Experts of a small language model.
Size: 8 layers, width 128, vocabulary 15857, 23.5M parameters.
Training: 506M tokens, 3859 steps.
Below are experts of layer 3 (counted from 0) of a mixture-of-experts language model. Rows are named router (the router's row for the expert), gate (a neuron's input weights, with its number), up (a neuron's input weights, with its number), down (a neuron's output weights, with its number) and show model dimensions 0-127. Each number is 128 + 32 x the weight over its row's rms, rounded and kept within 0 to 255. Numbers have three digits each.
Before each expert's rows: a language model's description of what the expert responds to. This comes from a sample of Wikipedia text that the model never trained on.

# expert 48
Infinitive to and modals. Infinitive to after verbs (scheduled to, used to), modals would, could, may, and on or on a in prose.
router:153123119155110151125201087101119116145101162106150120062145154156134097081140118131145137093132143058139171114119123147045160142150068081119122134079143101120158160129131084157169116143181137159099164165085211150173139116088149106210152099098101120096128104129129140097121146158089092126095098111077075122132171158108135117199133111086121087201089067098143108121118132152136168098150
gate2:148074119112082117153173104108123150176155107121187095095141166137052106093131063104121168153167169116137134135132150127148141153085107185148094148159050104188092189136115114107178143135130116103089129150135132122127166184106160144171109080107051120093146101082068158111105126129107097151038093123146184134130148106149126138122126156098181120109100089112085131109087071102154127124153
up2:111139165117177090151150203161127146085133150167081100127191170140179118131126143125144146092176145103184128130078095125159095183183131106125112131156132126143162100073072158095156163106127176150172133127117039125120110114136163140124125074148164231084153089128187119118173153141060148152070104173143110158139132167122132157131124130108132128110126154129180159158083156110139114100154
down2:131156097107146164187098116096159104135096143153182153058144161168107138131134147086150091132161132106102109173109084129055103117156147086105132060118189118136148123090109127110133128114116135114124084097116062092104176061135153121172134084142098137109191113091190080130128100155080126145132142186126103131091134140169173181140115142125156067177122075188147145095129149142066117071128
gate3:123169137065070082103153144120131216180149173104110088069084175088054121169155158097121153131163101101111147111139143095116116130103135140110152090164170135143110169166114119155143114147202170168149146124137107129106129072112103059146122141128107154162145106167121141084114139174070145121139102128081115079093162134186167141118112115087125041140103125056108127089121102163122127133140
up3:154167128142121072083119083168125124110118146140154152147105162161078138081113138159060125117090119146111106132068106113110152115073168112174202159083112126125124097212088137137130133084091152092139162164122135163116106121060066173062080119143133072098076089137122157170202166112151101149124120102116145103117148059177149120097092180122128118149091195115121147112121128103129122141147
down3:122138117088119110151140118088149131126159094161128129093193187100186118218086129107126184190141155162152138172059084122141138115142098200124117118157119128091130136142183115122066122122098084105152128199117179136107103145131139154136177073163099166167117120157097089189162050125173127141170161096111154063136142127146128095153133116109160129144106126115141173131124099157134070170146
gate4:133070163126187103143113132117145121130151142124098147098115141113152140132139149137125134194117058105119132090166213146080075139126092151137140138169106138080129095105109106166037103049154109186176104118113148134125103106107116157152064173145122068110189066087086129090107117122080142150143117142076083107111188138125134154152127145056132134106111162116172173093127141122164118148173
up4:107110108088086103130096093096102207171148112115103187139104140122102107152109165144145162115186123124156097143105103141128094129143166117147109160165147167162211201110177130097076123090137160070156134152109100164133097112146050133164072160096132107116079132124085144122122174085173070125157107157175187101163177121110109131115103108151157151153130088107082132104188107142148130075099
down4:113141196149100139118130133080109142132146118104122197130113160079146142138146112140107115201095081203107177128145152117101080126172099142116130121125107160126104139154150186132138092115111048099103115133201125151107117084201070137098085093095148091130127054166066156136145099091154110148158166148117121071107150134135100097117141120115131106146160132160038157161094081120075148114102
gate5:093070073109169100221165119112117124109110170160164123148151119093129116138095092156121132087117125171170031111156127149128153068176144072143155136076159089119155114110138122104140101170128153085125187149117096132161099162167116113135081106113127078161164094113152106110131118105140158105116088086151169108153090124166142140097184163135123091171144164026106125170128165110130131170097
up5:134063104105057121095158121118163080055101088110141111144125112152128060118165144098153122116162123099135066139139057135083143182150125146087153067175171153090151161118097135142148132095142155148169099157160137163105131121164153154129101121128191137162161097185109138101072113115156139133142126134117165087062081168131107122117101149138073120063086171170119120132117104172077081105079
down5:127089151154152099131118071168110124123106090182130065134169181145102149183101100135126092119166123118162122134113131113173144130171174157143143164173129117107076115128110106134138128145150100156152148089109098142103105142140150124134162142128151076079099156109117109128081150129169107172099239077157107148149088133154103105117052116183172133133104059125185122127173027155095138125181
gate6:134133124112093181165136147157137146079118183175156125124127155080113127092126088116118091115133126095141119160140132118118093136090086133090199137144096150158177124109123157159104131199128155150122118181103136095141205210133112078156116115127092128185081153141123147128126095131103112157135109084138105112093182131239093102092098141078109193116197168095090159145128117091126139181167
up6:119102141145099157166090103177094133104078131110112075197098145139150144130156157103131152163087175162087143155198159141162157137114117134137140139116125104098216125180083136119099119098108095132071131081109125131085093049122154141181138116146145147166131141151139186117127190115138165181135139151169163071188085121079148138071102127154171096112141127154184126194136130107123127131189
down6:130178125138147173176139083204080182125103096157138103091116117171104136136152041105125187103118117070146142101115163124057118171101163155113147111132077157141115098141181150147107149089137093138101133119143156140142178163094135138131050133109141190120073083150140103143132117186075156118126192179144119143149101150138110082085105118141107157192147189120132144158131139104180113111104
gate7:109157162135097146149150093091154125106066123134125104105079114188172147089136119129106176110079053134157147133104108171110234056156120101146110159120113109077114156207106083137155130080142124099105111154088125159175163116165092127133167130155086113091138146068115169141119089117119121101138118124107085117189140152191133126195135148070107132110138165115111152173069128129111144105091
up7:147068152165141170115097104142092151146105037139114178080143083129121190094092147063139130119141153112131179109125133090106128159114120141098067104148119110106137100137117137042148181181075133128140102096114156139092117111108114087133143200111118090084139104129113128175117167083081100183126130101075131084066154128162130120107109200117132163093100127082122202102108101144113158119120
down7:149136091128144160067155113119125184204082120188127185108137131128117114070138131128157132079130137137202127116112122199106099091112117138140128109170111126104095164101153144130099142148163164159143140097129127126182183101133160173107082182136139118130149082186146133123123133104147033110119100071097130084113182068139075154138123089119097110127129130142119052098182119090116123078190
gate8:174115165144136132112158086065131106150068195086162177125143141142130119129153101108096132133155127128097098144164123148119123080106135113177143162164093168121102081140160147126148196130143104139146112104165160102211152160125141154127137118114112107076122057129191139131158145112104156130125207128085129116127123083080084083209079191102074113122170124097152122145069089095156078152132
up8:158116127118069135110141152114106143099074108159104114088103145138076182127177120157119153046114110129072138124089110129160074129134091140082147081136141143145136148202146163118082063140118148111146108199106118138129110159112136104129116143137110152088121155090099127087123175112131122105122167110169081151160137044222124177138073132086114154121123181168129096177103114144161079144196
down8:169139086132130081112180153132075205069077129087123163102098139163090158171112095116132124119125104130205173164143146141155113081152114130142103161119081116083094197124143116119117170143096125136152131078082146135049201061116148141154164158126107140108125097100106108133126173084152102131122125117107138106114176058152077080098126143135140119122128178107156097144186125107094135127200
gate9:123094158131117135185143114119148142108144122120177098136064121155144090148192147224129162125109140096089090082138148121130164152107158173077110159127078090111152122153121101151120146106148115140052117149177148129112182131089136147188109098097130149173143186132106112164135132153090113087107084106092104088131128136126140145148135134045111041134124167166124128129248130127157150157134
up9:133085120157170131167091103111179192076122133108135140119128134154133090173105127175122127152111170203132149043127153128127154165167124101110107084121098156108157139157156089103215090092085166144142135089118123098065187074142152078124132123159098140140148136082137169130123161158136155128120093110134118103167150142129133067118139123114089127190127096146072143151128188160080117134222
down9:127112140129108126124079141109169138104067170102148059092037140128138059147140145155146151192140152141157127222157101141162118087167128142109137106148158140154136149100098147166122223105093165067117171118160115134123105177097147139123133116076144170110102141160103169149176172173136085112151106112134137090146146137112133102098143096164167175069139142114174119158078152113154098171092
gate10:107148161133095166134111128103152108200114146146146152105177124096080148139117180174213093098123119115160126128176167131142091128123096123115071137143086071129155051187114100192151151138161159132162115065192147136104063118127151176098156122130093103113178114120160154138134129142121158171115130140089052140119114070144140089110097165133133114153136172131091111084139194059115135111104
up10:091145112163166111090123180173144166100125087109121132159107140087103136110103139150105146125107102071154126102108145141077106185125153121151192092132164065166160108181131082155156135113131090046101091067140115126110127152096118124139153120202146180150187114128145138107119146110135118078142094101102141128173119204088154121077077144107093096073164108143099153178098048114116158126170
down10:163097102167108146130084136131107110142110061173094125206122110171114070130143143105106112095099174115123086102175152179120128128078124099072171149155116132173068050176176114104096143132120110155171181103134148118110108091130163157142104118065126059164131053105163075164161077107188180139091134111161161137099093099146137088124079145131127157123153121151119133101133111136079124119128
gate11:145149158073060095158118116130192118101142157097161101077152157090091139133108071128159124134104085115116116136127121151090176079116119094156056145154110093152147139204128174103155100097149165076127106162161143130181108117143133107107190134116149136104091151083122180126092109178168131130134120167170186092167160107149172072161131158097167114103092123086178102130106177159095117102060
up11:101161122137098145179116136152141059132130100155185164091154155096114126081068140109078049115146119114145091146174145144077130161156106101164130069132096117093145142160096208099162103130096154132057157150116101124160083154128168171099159133113143128069116158110099156154117122155184107127089120107078161106124181104110123123216122181107102091132082123093139176098093130139106141079156
down11:181167070134168134112146100153084110121147077120142099095154145133135133132140158143153218096132120122109071082136129146148198086139076162077116128150145155145101135098104081129138184153170094112116161149171135152142167165126105161170149112147170118133052189119144105098048140093142103160096133164189170092122157133147126116081133164162128120101102104101131192095144121134193068124166
gate12:111065145171110196145136087150194131140139167157161119127177176180124155147149158117077084167123196090115130163141205076122167158166163118085126075113083112190152181124109075109152169123134136139165130142133142149152117109121160119144068088166147100119112141135116105093114114077141131131132057142069139165176159089138117131118171122126121107151120106099119137224148120155174120107137
up12:164136140153150083057120058180079174100158143176134131085196075192087176117179144085116103111108086195143130095116154116237117075130118113176151110140176084071099105181135156111146135135110106143145145157131095120100126157118106169147062131134159155162113124125122081142147114141106169072132122161119120128125108084098133161108104099104124147109114130079107124124120072123158142165112
down12:118161047119069111133175122220111161128156223123135134112165137104068117161073101133182142080149108086131146133095046149097113094140095114110127107202139111142167149105091132126168053200114129114124135121173171134117109177092154131067132127145113072096099125118120096143130116101146114148133098155121112110121125133155117107107115153095068139110147170148176154197116118123133159124135

# expert 51
Short letter starts. Second pieces after a capital B or c and short word starts, such as ro in Broken, red in bred, gold, hill, silver.
router:158144130097130138079100136141122150118142074142066073122110158067132109124139090155131095140135154117104138119080129155157084101125173172164103109138138043151083122216151144167149125079101089114140166134220090141132089098169143181087160128140121161112169092113117082118160127112151120130014160119168149073162167147163131135109125141109116142123090131151093115066116143120090103108113
gate2:125117041062080153143135168101125139164130107170095151081134171084136131097178130134171137208172118200088090127125170119153152100153168163181126131119113114151088157124128139085165167133092104145148112166196140135137144157211119092155113079062113128117194149172119112133083121165117113129125118150104123064128149161119095138128128147115129105167108149169122109093158093164075135132182
up2:148093129114087142142193120113160102086112173171083124125145139097128146129107124120163117131131145126132110100113131156210083058119168149124172156151132105165143057097085224114092103158089115087144087160166116185136160159181090149128085132192094086065125134064129145116138196134164078162115130136124123108098057098115107088180125148154092126119123138152145147119169104104137116118168
down2:163109166193143101129117164117167146107162148142125085109132150184084085072129089133187087151099087146119147149154140167117087072182159122119112088157159153157117124149123098065110111211124131101076115185135112191086103084136164168132150090221110125099116142115126100100095117073121111142143132137156154089074113128189130110126116117107154070179140128153195150164128141105136107141155
gate3:087101082055129104108121171135140181106113108120103110150069095138153102137118136122173110131091157067121159115111226132078140087169160114153127118155128138140135053152179104119141081126148094142110086143174113150148196104108152152104161123085177114169154133106145136157120118126130162168097098169167192090152106093137132100129167221085143125128080151152091089109127157150145086184129
up3:110162093072159137109174062088114114147084177146124186169113113120102137127098119128125103077159102163131167139098130135156188104142140168127156144124095113099150161159088159122144092169162146148127085211175139230116137105130092157115112101137108136144097104155135164157130102187213130134128159135129150068155085106146161080110064153184178118134130155099178116120115124148136176109089
down3:116132115101113107124099133146111160124101141143209122116121081116129121146125070161113139062159111183091057148083089130102158153162118174098148088118117127166172113133120138126060186125083107128149146174159075128096145184087159124097103070180127098131114106135131100139163116162109105069151087127125110155133182165139048079128134156118164117123072146140044147154155162073175145148137
gate4:129124110141081122177125101132079099143169147160161121122131109133115186136175130174131139212171135086170099118110120071152138162101124096132136116147061196116048103135107099200089109084132124092073147169143121128122126089174131099204114143159148102103189146167096107134151106168128079093147150095161147147145164140140142099083144090179133110123172185158065130154152156089152114122126
up4:100156121081104182144104142086177142149055125161150153145133054129190146131113164137125108167151135161117099111130130134123111154115144134114139132174139102102152114129099168152132132169137090117119107055123194168134157189113097137146121132176109158109085071153119221133166225125170105119118108154093126154072144178099116157109140198120166113116101082133112116169115100184195124125139
down4:119127108114101120089094158108155194189114101138088153118134108130133143107137126142167129126131178112118142146102161200170130144157152158116133164137114115151128046145139185186068121178124125111119084130090123177139113106152140081136184092231138136145121154132151094087100144122112124091156128094120087126085163179134131174105143138110076080147074147091039080110100162155175177150134
gate5:113121108075100064157160163127162121135082097173109116118155156098171107075156150097126145062161086048135164150113133101186095136200173078203128146140106089124110149131174085126107126131115130099145137142130188138117067083157108152154099178068138126136116193148101083150139095102131132127087142110178135165161149060137098130127128158073135126089111092162157130108157115172086116117119
up5:121146145207117149079149113150094133166089126132146168134184171111128210166086137100145070122082159110133187144161131170121154115158120162172112116136144098158071103154145138088090147131132125156152054097089183118144170133143120109116096078152114181152109104127135093156140094172158102126181121203095111192145149128101121096175141138153088108139141110176116154110094223144129166135118
down5:085194055183073133144167098135093153146108146125151150142144180181171071160193133127166116065171152076151170098112092185122105103126100106130198165133079157142123076113149157131091115086129180138140138131132139142176103093133169125113102111118038149137160159142115126120118111123148123137144096126145090158118124119092171112121115083143121132075116129167155143158164071208112141136092
gate6:126101130147195151142145171188180072079103092157138103127140075120132135121114090097106102116139064105162133159128162152153145099129138082124116163142091143121088077181170090172123137122143145132092131167093123109170176148058153145099125073095134124084166084112146082126233105169199168116148103100106167098130088099141124136078134158146101137110092117101085128084111102157170125090105
up6:127112128104187206109148066099106149128146160088159137154145179112112129117177165153173116111149136064132136156180099104121081157116173152145100119077099160116092182151174176145190119141087155133101153124175095109054179112144105179099154114162139159134113083180133158165140105133172110077147104117160157147066063142115162145105146168114172150124153134178117168136085154137164127162148
down6:105104114169127110131098089168138170146095136134099127219128103103126154074117139117116140171134089158108157129173172153116143130113078112131087107168093073140136097188088079118081133080117124100135084141122138089160212188129127084097087140122171132116100077135112130108090109130097104135082135160185119175133135124148105148158135142138113109078123117130108108122091175130001166093081
gate7:101127141122093123100136171109123111149135117135105146188099169098174104088137059079147093144139091138125123115100171127165137107073175126108188147091119167190184192119100105133134143094147075221118108170156162137088162157136134186140158121096152150087114137192094114121116124096121184072144084118147142076109162165098096150155155101104125108151126189121066153127100133119165110169178
up7:141173115132174131042089102103098124123138153099163110158126132172169165180106205134117185131157144105142110068158136171108101151145141137141084152159123132148132096171144108115067128157120135112121082122100136097162185092127146082151121134153131153091133079122125215169187184091150186079147159146130075135118106078133122088157147124194123148118110086083118118132135120158064073107100
down7:091137142147079110120136156157048203083137103123124103079134180092119122089127132145180059072141081126127144186121124162063152120171122085142123167124120114124102105194125134114125097126138171130076139095150152172160150171129100136148106143136159138170115119114100092101104110108182108156125138140151099148127139149201149127094175100172057170092182094066156110180108111108110075150159
gate8:112058131117128129094146129133128176212069121100112107147173121072136106171137098106149068085122144057108116149125147118142117098048130178089114141133073134132055098134141110113166105087144100113162100065141130108073159105157158132192165147121133113170131149128062125117129118078102088117087048137110095093105164142115129150140178130109169106126091108139116091134151164174130083125084
up8:075113074137123145193168134138124111118114097154125214067189195184134118116155172075087143128197133073184161110107125091087131118082071129102145153136130071093133175123074114139151174086138133134076106116069160103083097129166078071148142147109098138180136097100128133126155150188119106141122084112074157112101138151135115149097137129115141175137124122108119159138172142129128169104134
down8:049176116107077169042103131127161139095078086150138082154161167114172104125087156132124149112166150161114102095137133119113132152085092141133144098184183131125103147139117112055167182129174128113137136091150149112137142122111099129124135162156130094196131155129126158099084121124111213100143117169155144122104109152154065117071156157136086146177070180151144185150057127141104128103115
gate9:095127101166119178173139146121135130160107107137134061152137197101178138106170114132145131175139080129077159110115130163168156116124105136162179074096080120099092089150177156123120149132112136143177162144134157131094127110161188104130173107114115140094156163129158131172039124154142122080148124131111094126142203125090127130132185141103199174127063176158142125159096131083055132107191
up9:119131152183063057155084117112166154141084138112100110160122143134122066155151093111091092170124160168188128109113143173096105151165090123190132070152088104095134115125092153137147128123125123185078141094096181134152108175103183139083168125135207099161089103189194102111087122148075106120114175139151130109147153186132138108099109123123142151080178129085117107172104110125109085109142
down9:198148068144086169149143196125112114143100136182067134171104112179098097180192078128146147159133095143155163116123075129086100203110118090100147125188129135169196132080152142097182191161168125122131097116114114169106112156137122147139054084129127113119117122119098103142136191123116150133123158078147082112111118117126111076110143137167141194134123079131076104138141120113127180123105
gate10:141180133057168108132058142108101098131112094138136151182115067110160117080136127128059107096149095084155092135107127090141126115199140140159141136157124145105166162140159108171114117061091152112172106081168137114167148170129100144128136099131139104174147107107074128093118128148104179143124114094095147000127154165115121178089172148141125160168101122123090128190131183151103139141137
up10:112154098113147136174179170102151153124190144164176136103187115174121087136099097122186125094121155148135120102072149170115131143064132074089126198127084077127171102166142168108171153094180117117127178133117129128115139133146080165106069177117118114137125134130088151152164159115094093117168141122161191103106182208125072148162089134126123093106128108068088084120090152112109128145172
down10:124160132131132169111096124095107185128185080112152139125156141103089106161090143105150120121147116092102147182181116156119149084060123132127093134137129134168093107153201100089152098104100107113143145162147108088072077084120144112098137167129048151102103101124102066185102129083091166076135094095149106156132136121105101117208164116089134104064099051144068122165145159132123151154167
gate11:131122130132091106194096119165093172155149116135141102121153145126130103157128089145148108126093127151066118164136156148125129087096123154164138041108138129132148120149102134139162067077177097164165194055121115179135139141129116087117100109122090129072149131119094126171073093149165163121095181120103098102154137143132206101124160081126059144081079144144134129126090023102118103086155
up11:142109132072115152147119166130189151145129092183079074102090093149102155102112127092159161158139155134183112133087108138141154106113066093130109137110156149151101143109140140191123141136156139135080111134132099194134142137053126072109115078158162137149089132132129100093157195205128137165153179137145180068109135137184170114077075170119115071147101127109138116194113127107099061150112
down11:104134120153117146099101159114191125112101156097186084198131130191125113160178177109148113127146142169154077090112131109152135110113124081121112063117102118119135105152094105076150119119135069137134132125063157159135128100056159081091152195146138092100135167150149173056128134147092125152078184143149084075147123095134203138118128096162144105102162106124186110119102092134179072096132
gate12:098083085185075162126140125117162167130149098118134124166105131096085118124113167113027139149146106168144131113149114163175140092117084161108139096127111123104102147128114146134116153114141086158134126128114216159141183049156155132194183111155128171127166126089111087164122102111115160104152132131123129125128156093170144163132103180149090119127126140178074096214229125157107113164115
up12:184121126190113110181128118126138167182183123155108170149130156182085170086101165117161127158095176164151135125185151094109136103092087169131135108167143105177091132106133114104133133135143174129094175186152116135087142195118139163103157071107149114157121105137072131141085181197142063178137136138138073169115186176127106187145107093105091115106142085141132103119124073130139166155140
down12:119124101172090119200153154118116090087109126155167099095094087150156209098186183130158069094093118201112148156131059139138087090120135163146080127131121151085133107128108067099095148135173129153142154125150128157163122117117112136076102074131143080111111114150157081058121139128146173091113146079114174143100107117158147092189185159084150127156112183142084110104127111141102137136181

# expert 21
Word-initial letter pieces. Lowercase one- or two-letter starts of words split into pieces, often species epithets and rare words, such as s in sjostedti, st, t.
router:103110150088061096134122183154117095164112156144110083127116152092107136148123100143131067133127136127148145113077128115177151146089153138102100133125135150137106192086149114099188114177137194147126088071095163116125100143151151167102207105149172134085128103130155112120133158174133098180088139101072157054161104145084133215094100118128116153172067111101154118111123195155101079161148
gate4:070042084154116142152136154097114161193146144096153147164150094141151054159046078102092144122090094134110125151106129122177164141151123195135100100086122159141111174122123166109166102138088111113080129151123140083095138135136195131061132089154173085151152150122137205153148143122126104142161145158177129130092089116188142120119151107172180146100088144132169155138076135103118160117167
up4:165179069162144134152150137110149152123186097175123144170123042168110121164104087155122126132168174121179179098115128116111067163133115125177131148132167148136154180106134159115134155096132131184125115129134157102117129064153099149064133101111168089148137081119178135157132119121146124198199150149115129107120166158146126152072126104175084111107212196157125071123128154157141151164089
down4:194109121191120149103131118110108155180143121141137124140155059099129091182163121099166143151113146110149129191110188123178152126078078147087123122107128139191142089177124110106126147071209112136037175159091149132150106105112083083120130182161114131102163139137132098137114111140136126175076137108126092113138143067178156130115108187121128092141139140123057091159142145085173078155124
gate5:137096125151144112164154168123098116116128110167138132160116112218177155111157137143147058106143085096125135200116180160143110122148148197115150087172118194138127116132114150144135107158097109089137097092076089085127144135140178158155129130099173136125088075106130138141051117126196133111086145159146074157146123144125164165137159148176096072101090084079155115119129112063135063182110
up5:118141162061135086169082145193077122144147119134160080130084115158074128116100126143149127140169160121127152149073062177136099131122138158092124078113150175163140125098085113113131125172070124167112080165165075134198102130105138210147117070157091114155114108096157168149154087168160117148129145148156111151086164110153108157126156076132040147099096121082128132134124114165067127137139
down5:078120119131102084138148098153085182145149132119121052141102145116087144156135114130112108104094102189167085129143150129106145102121108138129133185148163202136122078120135102080106143099088083106153126116127127143103131200074076140133094141175108049132208123096108149067189112125114166099113166176130170147192151120102058150145111126152157185097150120130135103183135077084106115126132
gate6:140128138110128110173103186111122128118123107080164127152126159150185112164104119116163095125124141125167163123095142114188112116139119157160146132133093144076101155112134104161195083143118124155215117083081129071143087119158115080147125107122102077111185130112116162158136123045157130091125104132131174090138093101170158187110133211160146078137138101156128122107213178105054159092142
up6:161135104102076140133115208111118122138151113106131147190155098105093155091116183167147158151071129098152136116145166143159139104255093162123093198121118146138121092171139102168164068168155068086094136091142094121044104156145166145137118142145097140139131109147111115177182130139119132172147113075112110113127126131155105128124081133152121114129111163123117149190139119187142189121122
down6:088087093138136128119156156157104135114176114129196111108079178069125121150134077127136079144203162147166118125102113104108121150150164158084156159085151162100077116108093106192128060125136128149077105175074160115142127164146101130085164126100116123141122075143166160143099143162091124114145098076135146160082147145083127119122095129163100162093069176094152176072073170161084127167087
gate7:120134214087154159144142117170148116027160104080146108147187124082150167117134136167118119123123103152119086067160161120163120121129093120112107133087089142090136064152134173072170110118171118089119118110116132115154094146138223124157076132143134115091119103068085086122153109154193086096166165121139134147148120095110120146110188142172157158168126106162182074115114102149131152144092
up7:151109131113156098131116137155188110117123137059145171178081137153192131171081077176116083092146126130072149129121118131159090190121099145147072103137157165127109121161129127073102103163099168153169119125141144183186092104119139122104160093190167121100097075123170108142109141138131094106125107073121130075101162089151129161126197097141122139024157156122149136120105101074180109119100
down7:085134142185130132143108086129119136179117117129158092165103125139080129125126121209128160126166114167161098186143121132088153155146101109141161150148138114044121142107220146156094167135109126112137130066139139165164116124102171119162132103072158110156158162182113150189117063100146125174193066142100112172179180132166167137130136115094123076170151165152132088145105171169172150122131
gate8:095212089091107163092097178115132160118144088097100134172173052147127085090121151171111095139099167135144153114079134126106115077136114122170135129150127155183107077162148170112072143112150152140092131085123096169133144112124176119090141117148071142083059111151116115126104102161101151105188132145125108122113079135072106141162102040121151152100119121064137165136075064084120129159128
up8:129163130169140174184142099084176148157122171105197170160094156116113136161103095098190190157119103099165174130187071127150117085077121126097106083146166139111118075120116107198103116117170169068119195172152101146152162085135104113175103109138132104111133120102155146110144090087146122123122166103122099185155120058092136100118124155134117149057124128165118189080145101110153137138119
down8:182127105155138165169129139181128113125160179139047116116145144133110154154157138071174166091204145130134112175096170187145116098114139108122145079114127102151151098185125131213135110128107107140117144130062162150147138144159138085173084074100116094156161105083147187166121135109170107124101098113165128155122149106200150142171144099094131137119109169172051141134113082101111098152184
gate9:181171075107135127098109176114175126127152021172144118179028124135144149155145138156127097130144180170094099128156135143143159129072116123147159079149153115097141123201165156084105143132115147138135152100128079187128170149168111101093173135098113115072097163162080128087107147141171135137139112155064138138068171158171138143162140132139153173134116110087070132107087151105111133124145
up9:107126112152155114145121153096059156163108179110134130068160115131073083141100109120125075131120117154139150146137063089212167128179109109159100097117149132132175106132114100131134167145104109132112111147123128119096182091116124123145066142057173173161136101171147132184071165094146044131119078066142126120132033148131094101102145163095191096152108130124140139131076084103137124143133
down9:157170080119146143157129138080121120095110177100141174141152135153130080144118172128148190088123096178097122110095086093103111147140169139114169122111087106123060088101102127137116199179066150144088102111126113054141133114144159121086097183077139117120162086131123151160122092102128122063186116198190079153113142089087142129177109146148115109105131118163155138195168071140133121144087
gate10:151084180121136121104103114132072104115152105109140092094152139188138208134105156180168125121110109077169150131138138070116156145139145184179129162078111129138132081118085092138183089151089102154175121066091142084153142179147142106163123126131166173103164081134168128128062139155124137109134125086149064155198157133181099149136169105155121149127088156120052148082116155097095126101099
up10:120089170115112154099168119118118124136119112146173124138157104097117082130106189137102116117133067222112119157157138077129128090195105161144141195186106139076153116115130194125081161163120110114138153102110169127122116051161148087175147126135104074129163131181160135090183141155079144134187106188127132156169128168129060162116159137083130160122155082104109148105090175149107158127141
down10:183124129075158135211124134146148131115179141127116144107131084205155132117151137068107121121109142169096119130138133202130157113110094157121076062155082091137146094117165192111129146160132122141179136192191087099161104127107150140166092149183143124178162130148134186064098147107069148099152140126105146135131148153091159149138102116092148083177146129099075151093114094183095101152092
gate11:096068081141097170154095138160127115110175117094133118165123126093137073114144148104150144124109162153148159126105169112143135067127068113106105067132118167127197112106107148133098197073123119139098090137178147125109107145173155088078067087031165128163117120145122122123097116170126137124105113186190156076152136176159112146144068165132095177154153139135140117166104117072062149142114
up11:125137124118161104125128157164167095126150147163139112158144117107131122095110145147166071113119089146160106149151121123126151151138125198102155186100120175146097171129141067106144074122139063131155125063174149170076094092117087127079171207075075187159141113178156093170150133093143146100096143146155173153134142158179120108117138088170105095146128120128187205054149166117109102111121
down11:102086182134162106159146121150137124176132121153159126111115055208039153115099122157119125131084122129114178136107126090071146113160136148202110141178120160182151112106215152093170156106070091158145089148177109080174149149143114130091132169156172119125071108143148091163152110126160153147164119119114089158153099130143139084115085138099187085135115149115115159121115076100121148181110
gate12:036149106133131078130146174153073101169135152169125093073104163129144145162177144152126042118137104115133098154138084089092119123111111160182161099128103127152133084164133107078147178133118115140151104101094102141121115143100127108142143161093129170048138150119052074172143196113137160113093070157121123107078139067113103150174116144104136131107144180056115079145129111160122124166135
up12:115101112095114105123132125080146182086136169118085130119152144149159140228092127179174110152124087153136125159136074157119101156181106106111121100126176141107130133113086169088100055118135187085145103102136171100154137145084105150059072088113196125120153176118133074156105109098095078094113145139157076096162170190102126146113081182132132147113132138097171124094116165096155127137085
down12:056091163096118124146153127094092092145175138101071133101194139132127151126160133135184115187140148144122120075102107073154114124071109119100124135123099143140118118105150123138101119138117119094115087110110125168105126127196119134125191123183109105124117144201164116112128183069137098123092107078132083157126104105152110057158043054133169109161158135138087174084139100168123118052113
gate13:178102111108133169190140111140058083189120128142107156139123173119154094110142136072141110116123144101119169155104145169105192095174117112112060088151086121061140134113139067131132123136172128119163169129149127163106134106185099179073134091110102127066174171104153137133108070122129120124100108078097169137110161141102106130142092116130121203179095111105098089152038175108098126146124
up13:142083148144096125160161174123190149148133109147170153160097121128069158114120125159163147140112094113077114112091136137113115152083178070101107124128173193090169193094159121133102131152069099127122106167096133090123185170156141098136168162151141116139115157093212128075096172133141184097153059118152062159125153127086106158152107159148126085097147107145120191139124142076113188113102
down13:069142175069141112117098131109133115135117112086148076109098063063169155112095131150102122159149127160128153076138161133116175106104173133145154082127163165171063114133116110125094119123142087143121132165132133130100139176139145131105089128127137096152069155141107078173152141125138178089097124160076076125179111109108085109092121106076157174105233040081153099125132152095146126105174
gate14:168142095123157111115181112160128154138108115086124135199170130158078139079118140165075102143181140098180081047178143117121194149123135116132112084142124174120076120135104077118133125122166096150196116126155102161155174212156139109077152106172130144171120157123148151161123142117094101161158142154119169104182110169089177138146120183115140115119146117144074091094136127081049134139128
up14:113168140140078142044167171120184092115144124116068121130132153172130125131140164108147163127113136131108168162116121105132139169161099141124105143125132101117136126051157103166135121014179091165101146143119140122117147122150086101133136136127121134070124100144111100208119106109083219123155165095109139122119121096126076162113077104117190122054096133123119107202117063101099152145139
down14:112134154116113096091128127088191158079080104049121115152087159143151099139167101139132140111141143137145194134122184124102117100142121135120142154155097049144165132160090169073150059092079108098087061096140087125157125087122116122180155150064134092081121153114085142158142148106097104106137091166160139199107058165131112156119050133109123095142111103096126167159128147081118112123103